From a checkpoint of a small mixture-of-experts model trained on Wikipedia.
Size: vocabulary 2048, 30.4M parameters.
Below are experts of layer 8 (counted from 0) of a mixture-of-experts language model. Rows are named router (the router's row for the expert) and show model dimensions 48-95. Each number is 128 + 24 x the weight over its row's rms, rounded and kept within 0 to 255.
Before each expert's rows: "gets" lists some tokens that make up at least twice as much of what it gets as of all text. This comes from a sample of Wikipedia text that the model never trained on. Tokens count by the router's weight.

# expert 24
gets: "it", "n", "t", "d", "ct", "v"
router [154  83 152 140 178 119 113 123 152 137 123 158 130 164 109  90 114 130 124 154 129 136 129 115 105  75 117 151 157 150 145 131 119 110 131 122  97 116 124 162 103 118 126 154 146 165 166 150]

# expert 30
gets: "th", "ill", "st", "k", "d", "e"
router [147 135 105 132 133 141 122  79 155 117 135 104  98 127 143 130 152 116 107 124 113 173 137  94 170  98 104 116 111 157 104 139 140 156 117 137 107  92 131 127 139  89 138 109 168 119 146  93]

# expert 7
gets: " |", "|", " by", " United", " T", " Pa"
router [ 90 145  97 109 109  99 169 169 168 117 138  90 125 136 181 133  99 165 107 146 160 157  92 130 104 146 117 136 105 105 124 151 170 170 119 153 139 154 178 141 154 171 115  99 121  83 115  97]

# expert 29
gets: "c", "k", "é", "á", "ro", "d"
router [137 147  95 132 124 152 176 125 150 151 146 120 117 121 174 104 108 132 122  71 126 118 118 137  93 131 121  93 132 124 149 120 118 162 166 109 130 135 148 127 185 242 105 121 166  91  87 118]

# expert 27
gets: "e", "ation", "ment", "ity", "ia", "y"
router [119 150 133 131 125 120 105 151 141 128 136  90 129 115 122 123 189  99 106 132 103 124 130  98 163 120 147 143 179 137 132 111 102  92 143 153 142 159 137 138  91 115 118 114 134 134 158 141]

# expert 5
gets: "\n", " co", " p", "==", " ex", "S"
router [138  79 170 106 146 125 161  98 105  92 142 181 143 131  93 113 131 137 143 149 141  88 157 137 116 136 121 146 119 122 110 117 136 128  90 154 125 110 120  87 116 187 116 140 102 139  94 126]

# expert 2
gets: "y", "h", "re", "ra", "le", "sh"
router [151 176 109 129 122 128 150 111 140 141 111 126 111 118 146 168 114 167 100 103 128 153  85 116 141 133  80  88 108 148 164 112 162 123 164 127 112 125 154 130 138 131 105 154 108 142 108 103]

# expert 28
gets: "'", "S", "N", "E", "T", "A"
router [104 128 124 110 138 168 110 115 145 136 127  74 127 169 149 160 136 124 129 161 178 146 157  94 120 142 104  92 101 107  87 129  86 147 172 132 137 131 120 125 121 190 110  90  87 136  81  84]

# expert 12
gets: " to", " of", " for", " and", " was", " with"
router [145 183 123 153  99 107 115 160 141 138 126 171  98 121 158  81 105 133 170 153 109 115 124 116  91 141 123 173 122 124 126 140 111  88 143 141 131 139 146 131 124 115 132 105 137 118 119 149]

# expert 17
gets: "p", "b", " a", "c", " b", " de"
router [165 115  97 119 129 131 146 153 104 153 141 125 133 180  70 152 151 113 146 144 127 140 123 155 136 132 134 110 148 131 117 131 154 110 121 145 140  87 124 175 133 130 164 106 139 113 156 181]

# expert 26
gets: " in", " to", " of", " from", " the", " south"
router [116 186 126 119 136 131 104 182  90 132 144 162 110  80 144 150 111 136 158 112 136 154 150 116 136 131 163 128 102 136  91 141 136 111 112  88 128 119 141  98 115  98 148 111 111 127 169 152]

# expert 1
gets: ":", " of", " by", "-", ",", "="
router [134 159 101 145 144 124  89 148 122 100 169 150 156 155 145 172 121  91 150  94 169 139 155 149 120 160 107 123  93 124 126 120 152 189 122 133 123 120 139 155 174  91 139 106  80 113 109 151]

# expert 22
gets: "w", " |", " list", " W", "|", " number"
router [109  95 124 110 154 121 143 144 105 178 116 111 155 153 104 116  99 139  76 137 137 117 136  93 118 128 107 180 108 151 134 133  94 145 111 131 149 100  82 124 127 126  76 131 136 115 126 139]

# expert 25
gets: " |", " and", ",", " of", "2", "00"
router [147 171  93  86 166 111 112 101 119 134 161 132 102 153 114 148 122  83 116 158  83 144 109 161 126 157  54 163 106 121 115 150 100 113 145 143 117 129 131 133 126 113 141  86 144 112 150 193]

# expert 20
gets: "\n", ")", " =", "==", "-", "==="
router [118 120 127  95 124 127  79 129 119  85 155 120 159 132 111 177 149 126 115 101 159 137 174 120 137 159 151 154  91 127 167 105 131 198  77 128 129  92 116 125 125 159 123 111 120 137 149 132]

# expert 0
gets: " (", " 19", " (19", "20", " 18", "–19"
router [129 131  89 128 108 122 118 106 147 118  97 124 146 109 108 179 116 141 112 131 168 133 132 153 148 141 159 120 128 110 117 104 124 139 136 121 150 146 163  97 143 186 138 135 117 131 110  89]

# expert 23
gets: " the", " a", " The", " |", "The", ":"
router [137 154  98 104 144 140 117 175 103 128 106  85 142 115 147 152 155 135 150 105 136 141 126 111 119 127 119 117  74 142 116 130 133 159 132  98 140 148 102 147 107  95 116 155 108 121 154 135]

# expert 19
gets: "ic", "ent", "id", "d", "ant", "ist"
router [ 96 111 187 140 135 149 138 123 129 117 106 126 137  98 101 135 158 153 106 157 141 141  88 129 159  97  95 114 134 124 145 149 148 135 137 132 121 147 146 148 137 118 156 146 171 152 166 167]

# expert 8
gets: " ", " con", " ma", " 19", " Ma", "in"
router [148  99 150  97 110 132 152 100  96 141 157 149  81 129 108 127 136 100 119 124 163 127 104 183 128 110 176 159 139  93 105 136 143  97 118 112 126 122  71 110  94 120 148 145 107 140 158 137]

# expert 13
gets: "ed", "ing", "ly", "ated", "ted", "d"
router [128 129 124 120 119 181 117 120 123 160 122 149 139  92 155 111 155 100  97 138  86 129 119 129 136 140 126 110 142 128 121 140 125  78 139 113  85 142 132 130 123 114 151 114 135 119 142 178]

# expert 9
gets: "li", "as", "us", "o", "ra", "ri"
router [146 106 156 153 149 130 112 100 147 134 123  94 111 131 126  97 143 109 146 144 105 116 126 121  98 108  91  76 121 168 168 145 120 144 166 100 133 125 110 152 151 159 108 158  78  83 138 108]

# expert 11
gets: "n", "g", "an", "en", "ol", "on"
router [ 89 111 102 145  48 153 166 180 163 104 153  97 110 154 154 137 103 154 127 139 158 149 132 130 115 156 116 140 125 128 170 166 167 138 167 112 118 119 134 108 180 176 118 147 109 152 143 114]

# expert 18
gets: "re", "ri", "e", "te", "le", "ne"
router [155 107 114 174 120 106 161 131 104 131 158 161 147 109 117 117 135 134 160 135  72 103 156 112  89  86 144 149 147 107 116 147 130  79 142  96 121 125 154 158  99 132 131 165 174  99 136 125]

# expert 14
gets: "\n", ".", "==", "===", " \"", " In"
router [124 100 113  96 133 125 143 129 142 101 149 154 168 153 151 104 134 104 115 116  85 106 135 120 130 155 129 119 158 149 165  95  84 124 137 158 157 169 136 114  72 107 149 134 126 140 110 141]

# expert 6
gets: ",", "s", " a", "),", " He", " his"
router [134 175  70 138 136 141  79 128 143  94 136 115 112 104 138 149 171 109 157 107 122 129 123 134 147 128 103  93 138 130 134  80 105 128 101 129  94 115 140 131 166  70 144  61 156 118 137 157]

# expert 31
gets: "s", "f", " (", " F", " M", "S"
router [106 117 150 116  70 161 150 133 144 129  88 103  89  92 159 132 142 134 108 151 125  99 114 130 169 169 157 116 158 144  99 148 188 123 140 144 148 138 126  99 151 146 140 110 118 125 129  81]

# expert 21
gets: " ", " re", " d", " f", " st", " di"
router [127 122 117 144 102 118 136  88 137 159 112 119 121  94 153 169 123 139 115  81 157 143 131 124 134 119 193 153 161 122 121 117 131  90  92 116 143 123 135 151 118 166 138 128 128 120  84 100]

# expert 3
gets: " |", "s", " /", " (", "q", "0"
router [ 96 117  94  79 134 157 125  73 111 119 144 153 130 108  98 138 103 164 137 140 159 135 133 141  69 148 120 140 105 137 108  98  94 141 133  89 115 138 104 122 142 190 105 113 120  95 132 115]

# expert 16
gets: ".", "\"", "%", ").", " States", " film"
router [123 180 103 122 137 105  61 142 130 101 115 115 108 116 142 139 172  93 107 114 146 137  93 162 196 129 195 126 153 148  91  86 142 116 102 138 147 142 106 125  92  85 123 117 107 155 143 113]

# expert 4
gets: "la", " pro", " con", " re", " pa", " de"
router [126  95 173 164 132 122 144 105 112 162  87 121 122 162  83 108  79 119 174 101  81 132 102 130 113 132 155 129 167  90  98  85 144 114 125 117 103 105 106 122 112 130 117 154 119 106  94 131]

# expert 15
gets: "|", " a", "\n", " the", " |", " an"
router [138 153 146  97 130  97 161 126 142 138  95 105 186 116 109 118 132 142 154 149 152 105 102 121 119 107 129 141  97  83 106 120 125 163 105 147  96 101 114 165 123 126 137  96 136 170 142 156]